From a checkpoint of a small mixture-of-experts model trained on Wikipedia: 160 tanh GELU neurons an expert, a sigmoid router.
Below are experts of layer 5 (counted from 0) of a mixture-of-experts language model. Rows are named router (the router's row for the expert), up (a neuron's input weights, with its number) and show model dimensions 0-127. Each number is 200 + 30 x the weight over its row's rms, rounded and kept within 0 to 999.
After each expert's rows: "gets" lists some tokens that make up at least twice as much of what it gets as of all text. This comes from a sample of Wikipedia text that the model never trained on. Tokens count by the router's weight.

# expert 40
router,256,231,170,156,231,223,174,167,146,152,230,249,209,162,174,160,171,234,221,179,249,181,235,222,205,225,244,209,247,147,204,199,241,164,185,187,221,228,184,250,186,220,205,158,220,194,209,170,221,158,205,163,222,170,204,195,162,236,240,197,219,179,199,196,203,131,192,227,210,217,169,177,260,226,172,234,224,215,179,219,172,172,219,228,177,218,162,224,199,237,246,203,213,153,193,189,206,218,230,218,169,171,234,144,171,190,184,155,163,211,244,204,244,171,223,197,149,165,226,182,177,186,220,204,169,244,253,220
up0,152,156,190,184,220,227,181,285,182,211,207,215,157,245,237,194,196,163,185,196,202,223,200,241,248,192,206,247,193,185,191,202,237,201,175,191,239,202,208,190,229,222,205,207,243,183,186,225,221,230,204,172,163,186,200,118,217,222,203,208,198,231,221,223,195,214,229,273,179,227,182,235,177,182,167,176,239,143,237,227,207,192,170,193,190,230,212,181,187,191,158,181,154,216,148,289,160,187,212,182,235,245,219,240,170,208,206,236,239,195,164,164,142,188,220,157,176,212,194,182,143,202,226,156,242,177,182,190
gets: " |", " ", "|", ")", " (", "\""

# expert 18
router,205,224,152,196,224,160,233,157,148,188,219,249,160,176,187,145,178,229,198,222,238,223,206,193,232,212,258,209,167,189,240,192,210,154,211,168,204,211,204,253,198,255,189,205,242,240,183,170,217,228,236,180,193,198,224,225,195,219,203,228,208,196,236,179,211,170,230,228,156,242,184,233,216,246,194,221,227,201,181,181,148,148,219,190,169,180,185,205,193,178,252,230,138,198,171,194,203,154,201,193,198,195,161,162,177,218,182,168,174,197,243,207,231,187,267,264,184,158,230,204,202,131,248,210,198,164,244,247
up0,198,185,232,217,177,218,216,252,213,200,182,157,181,212,192,314,203,172,160,226,150,228,187,222,206,209,166,181,188,200,209,203,214,249,181,186,268,190,206,194,234,198,177,181,236,207,214,217,211,206,199,213,239,199,202,200,204,190,165,184,195,198,161,152,176,171,227,229,213,184,242,196,151,193,223,164,195,206,212,198,212,206,223,277,238,166,258,180,215,238,158,183,209,207,156,236,199,235,214,305,215,216,223,208,186,197,191,239,176,214,179,164,173,165,163,184,216,219,240,184,200,237,184,254,280,188,179,169
gets: " (", " in", " a", " the", " \"", " as"

# expert 16
router,193,220,160,234,256,149,224,217,179,222,217,172,227,187,185,158,188,197,189,208,191,249,196,184,195,228,183,174,159,181,206,148,189,150,248,159,197,209,171,230,211,180,151,150,243,183,159,191,207,166,229,172,159,199,184,210,179,226,245,158,222,184,226,199,208,231,167,203,215,238,243,237,176,243,166,201,200,190,182,177,176,167,222,239,227,178,174,172,189,166,214,133,236,234,251,158,210,160,253,206,207,184,169,203,208,242,185,218,169,196,248,244,222,204,224,223,236,210,250,149,258,155,232,184,181,236,235,201
up0,226,174,208,112,195,220,228,196,194,193,204,196,201,225,158,213,225,220,214,215,192,211,159,213,262,213,164,224,223,159,187,182,199,232,136,199,238,206,236,161,193,175,214,178,209,212,208,192,208,230,199,188,210,189,221,163,198,177,95,220,198,196,240,218,189,235,215,258,198,192,248,226,176,214,200,238,151,222,244,158,181,172,194,253,256,271,230,232,175,225,199,196,251,197,148,215,183,261,211,212,242,215,182,227,173,185,226,228,198,244,178,173,192,188,175,206,238,195,186,195,126,222,171,233,175,202,188,188
gets: " ", " a", "\n", "==", "-", "==="

# expert 44
router,223,225,160,192,241,181,168,196,194,188,218,233,171,202,213,148,162,229,185,189,219,213,233,215,252,206,212,176,242,229,217,217,185,155,173,167,210,207,231,247,194,182,189,149,243,226,185,184,202,152,227,156,226,188,234,174,170,226,259,177,197,175,182,199,209,145,141,206,176,236,164,224,224,226,157,230,242,228,177,225,180,216,221,230,171,238,154,238,189,178,233,220,193,237,184,234,202,154,189,231,180,152,235,184,158,242,189,165,157,155,239,188,248,142,241,220,191,176,198,174,185,187,248,227,164,226,211,242
up0,201,182,201,222,226,202,201,183,244,161,147,198,201,157,147,206,234,201,182,223,176,249,196,171,177,172,199,248,164,231,181,137,228,197,268,187,150,199,171,168,223,254,209,164,191,186,193,198,182,244,166,182,180,274,202,216,178,194,205,229,231,200,228,228,194,242,245,189,185,206,229,168,193,214,216,213,203,237,196,161,222,190,216,180,265,209,214,206,194,202,240,160,217,132,217,187,199,195,147,216,239,217,111,154,222,216,255,185,197,237,188,181,190,225,209,232,218,222,262,196,240,242,196,196,187,232,216,159
gets: " |", " ", ";", ".", "%", " —"

# expert 62
router,254,247,154,176,215,207,223,176,189,148,233,213,197,199,229,166,167,183,205,186,253,181,243,208,160,212,207,225,199,186,196,184,231,171,214,188,225,185,158,227,232,244,195,158,192,251,212,218,151,192,227,161,157,208,227,267,176,211,206,203,209,173,167,239,205,160,222,144,238,239,178,179,236,140,184,230,231,227,198,194,169,179,224,218,152,218,167,220,199,207,251,178,217,242,212,225,216,210,237,227,195,166,205,163,207,246,164,175,183,143,240,214,189,201,210,124,167,186,204,180,178,146,251,180,183,236,214,240
up0,179,198,214,207,212,230,175,182,226,252,170,208,190,210,178,180,164,194,188,194,191,201,205,223,230,138,193,173,217,204,210,259,263,232,173,234,201,164,234,179,213,186,206,236,187,163,254,216,234,191,150,219,189,218,146,223,212,163,264,208,197,221,260,228,191,215,167,180,105,187,189,145,165,258,205,148,225,189,148,194,203,250,219,203,251,164,197,164,195,231,178,214,187,205,162,236,182,190,126,206,217,149,176,218,207,183,218,228,229,200,179,220,214,196,221,180,207,160,167,207,175,258,184,240,214,187,192,185
gets: "|", " the", " |", " The", ",", "The"

# expert 30
router,191,199,142,214,211,178,198,235,181,139,223,213,198,189,256,183,181,190,199,197,177,214,214,237,195,149,205,205,143,211,224,159,187,146,256,200,169,202,176,241,193,232,165,172,213,180,203,233,204,173,251,187,176,237,169,168,149,206,219,200,220,165,198,149,207,164,226,188,258,251,161,225,257,241,192,217,276,207,165,264,194,154,244,168,207,215,167,172,201,164,184,215,216,238,176,219,204,237,248,204,198,172,196,210,249,197,173,202,189,173,254,186,212,170,203,173,171,191,234,202,227,179,255,190,155,223,216,221
up0,212,210,208,155,156,258,188,270,187,171,170,163,208,157,207,205,212,211,215,229,232,137,252,219,260,215,223,245,197,261,186,263,173,238,233,226,205,252,154,183,198,214,278,191,224,175,176,211,225,214,205,169,156,211,195,198,206,161,165,168,198,222,152,198,235,193,173,204,161,195,209,221,186,197,219,195,193,129,202,222,197,206,201,174,177,245,218,206,201,152,155,232,208,203,174,229,169,189,255,166,227,217,257,215,182,227,202,190,204,184,210,178,163,208,174,216,267,174,196,232,212,181,201,230,195,147,215,180
gets: " the", " of", " by", " from", " at", " for"

# expert 38
router,223,224,157,215,211,173,213,207,227,174,175,212,169,165,229,120,168,217,166,194,224,194,209,208,246,151,154,187,263,197,211,195,140,202,230,173,251,243,238,200,167,219,229,161,210,194,215,201,207,185,230,218,190,175,213,203,150,177,243,161,210,162,202,181,205,155,224,185,205,261,170,238,167,250,148,197,204,208,168,202,181,178,167,252,237,213,198,178,179,160,208,207,221,242,202,170,218,233,210,273,195,183,175,237,200,248,168,200,149,177,217,149,253,199,216,235,184,187,215,162,186,197,245,202,150,211,225,214
up0,149,225,216,228,218,193,182,218,158,189,258,189,172,174,173,229,170,189,160,221,182,231,128,250,207,227,188,182,177,173,185,205,187,176,194,238,220,197,171,197,186,207,160,199,263,147,211,179,159,231,181,155,218,217,149,131,199,214,204,211,166,225,204,197,203,180,249,184,127,186,169,212,208,195,205,167,252,219,246,205,204,194,189,242,194,152,177,145,243,227,208,179,196,227,202,229,248,194,205,189,184,255,216,212,198,104,207,194,224,217,231,250,177,200,214,208,194,200,210,229,251,230,188,246,236,179,177,224
gets: "s", "ed", "er", "ing", "d", "al"

# expert 43
router,225,202,178,155,224,172,189,156,153,163,234,242,182,171,244,183,165,229,179,175,231,222,234,224,245,213,238,158,246,231,228,205,158,166,222,169,214,228,233,230,149,203,229,179,226,243,161,153,200,170,226,175,231,162,224,184,165,224,214,177,223,169,222,157,213,166,192,185,210,224,171,214,220,231,187,231,236,244,177,215,182,184,182,217,174,225,152,243,218,225,232,253,192,190,161,207,234,155,218,245,154,173,235,155,186,210,155,165,166,188,213,180,226,160,231,234,168,159,209,179,202,173,227,238,167,232,205,233
up0,162,187,227,209,186,228,189,207,181,230,192,177,202,181,178,246,217,213,244,203,206,213,175,121,168,204,239,195,203,214,157,239,220,256,228,186,202,226,185,177,199,204,190,202,177,204,188,226,207,223,177,213,167,256,192,216,209,196,180,203,195,258,187,207,211,254,184,155,192,182,228,139,187,135,245,175,186,192,248,185,219,235,188,222,165,183,238,174,149,182,212,191,231,199,218,183,219,279,170,225,233,219,180,178,184,182,190,257,241,267,184,195,174,283,159,183,210,262,201,188,201,247,144,205,205,179,197,148
gets: "s", "y", " of", "al", "in", "le"

# expert 61
router,218,200,175,200,222,173,179,201,160,166,248,230,158,234,193,164,169,232,192,212,197,224,190,223,236,186,268,197,247,251,223,210,218,181,165,156,170,175,244,211,171,223,233,157,217,203,134,164,197,201,239,145,245,194,245,147,164,237,249,195,198,162,207,182,207,163,151,235,196,219,158,236,198,231,171,247,219,242,163,237,162,206,173,210,160,225,170,228,203,156,186,217,184,220,166,231,215,207,169,216,213,164,203,230,167,196,176,216,209,162,259,211,221,175,235,192,167,227,168,188,184,163,223,204,162,208,221,248
up0,222,171,233,229,198,199,177,194,188,247,153,200,248,212,137,239,290,204,225,179,189,214,184,221,193,197,184,213,191,199,210,190,168,179,197,213,193,206,206,184,210,167,184,219,249,191,178,155,187,263,186,206,216,204,196,236,224,200,174,191,206,261,198,181,184,239,242,177,216,201,219,204,176,143,212,215,129,194,179,178,205,194,157,213,211,119,193,193,205,180,191,188,162,117,214,221,188,152,207,182,197,249,215,212,241,236,230,148,258,247,176,129,164,218,174,191,203,254,218,211,221,217,192,165,220,250,188,203
gets: " |", "\n", " ", ";", "–", " —"

# expert 4
router,235,205,154,143,244,143,174,157,179,165,223,208,234,187,207,179,199,241,177,187,222,239,255,223,246,251,233,175,189,210,253,218,178,170,239,176,226,221,178,256,168,225,239,175,204,242,158,186,193,192,232,167,238,164,201,197,197,287,235,151,212,187,192,178,200,201,219,196,208,231,182,215,258,246,176,224,237,207,208,158,183,138,200,215,183,214,163,216,212,216,211,213,177,198,189,165,205,177,223,208,193,174,208,167,188,206,200,183,139,187,228,184,219,175,226,229,156,195,189,187,209,154,243,193,164,247,243,256
up0,214,263,205,179,135,182,192,195,202,248,199,200,221,219,317,191,204,174,208,240,205,201,185,152,172,220,190,183,157,137,246,158,204,195,199,217,215,177,171,190,231,199,190,209,179,217,197,163,180,162,202,211,192,217,176,183,241,183,168,207,229,223,240,189,194,235,199,195,202,199,178,190,174,167,201,151,170,160,236,211,214,211,185,197,166,201,222,203,191,241,238,164,234,244,223,171,237,194,203,123,124,186,209,214,196,232,231,221,200,229,189,243,193,233,198,212,176,228,254,190,279,210,204,125,185,195,189,175
gets: "-", "|", " ", " |", "–", " ("

# expert 0
router,222,226,142,177,232,186,241,182,192,207,252,211,158,236,233,157,174,160,221,219,167,256,229,202,228,178,174,219,208,237,228,153,194,168,203,155,203,182,248,220,181,246,201,169,204,180,212,223,229,212,223,180,166,232,206,164,189,189,231,167,223,185,195,213,208,133,160,186,193,265,200,214,188,272,159,193,244,195,156,264,177,197,197,197,216,225,189,166,200,152,188,149,228,259,164,223,197,217,219,195,248,174,149,235,204,198,198,182,228,151,213,200,228,225,244,188,199,164,262,175,176,159,227,193,180,214,217,197
up11,230,144,232,233,182,240,221,176,192,187,186,174,209,158,152,183,206,256,197,158,183,143,161,206,223,239,220,180,188,231,228,206,220,195,162,229,208,212,221,159,187,239,223,245,170,171,241,214,191,194,170,228,166,206,180,235,183,100,244,167,196,195,175,211,239,199,191,196,242,173,178,198,187,167,230,157,159,272,177,198,214,238,150,183,229,131,205,239,205,219,218,230,187,162,178,196,165,190,186,184,188,203,160,182,177,147,245,177,235,237,182,224,206,222,161,189,213,195,181,214,197,260,176,195,218,160,180,215
gets: " the", " to", " in", " of", " on", " for"

# expert 45
router,231,200,161,149,218,197,248,184,185,208,202,202,173,242,260,165,167,203,169,225,199,244,215,205,203,153,226,183,240,190,254,210,170,173,221,143,220,257,212,201,153,119,218,162,236,210,160,184,151,223,256,185,174,184,215,211,144,202,237,196,215,195,187,166,200,184,192,185,195,245,206,213,200,199,159,234,201,215,215,196,161,210,145,201,224,236,187,201,203,181,230,244,182,165,213,194,207,172,210,264,201,169,211,206,211,249,199,197,131,209,231,143,251,175,227,224,221,227,207,161,177,178,247,199,169,243,223,232
up0,203,207,211,188,212,188,231,269,229,254,209,226,200,162,210,252,176,212,260,280,213,196,227,237,224,165,170,186,190,183,190,197,210,224,250,158,183,228,143,184,212,185,181,223,214,238,176,207,157,222,163,177,209,227,139,215,189,218,192,177,202,225,158,199,231,231,235,175,226,197,196,252,195,171,167,204,152,203,181,153,160,226,219,202,169,184,216,190,209,195,246,81,183,214,169,161,205,233,193,181,213,185,187,189,227,193,201,258,201,203,183,196,185,207,134,179,203,209,161,236,187,201,186,200,264,177,220,179
gets: "th", "st", "s", "t", "g", "en"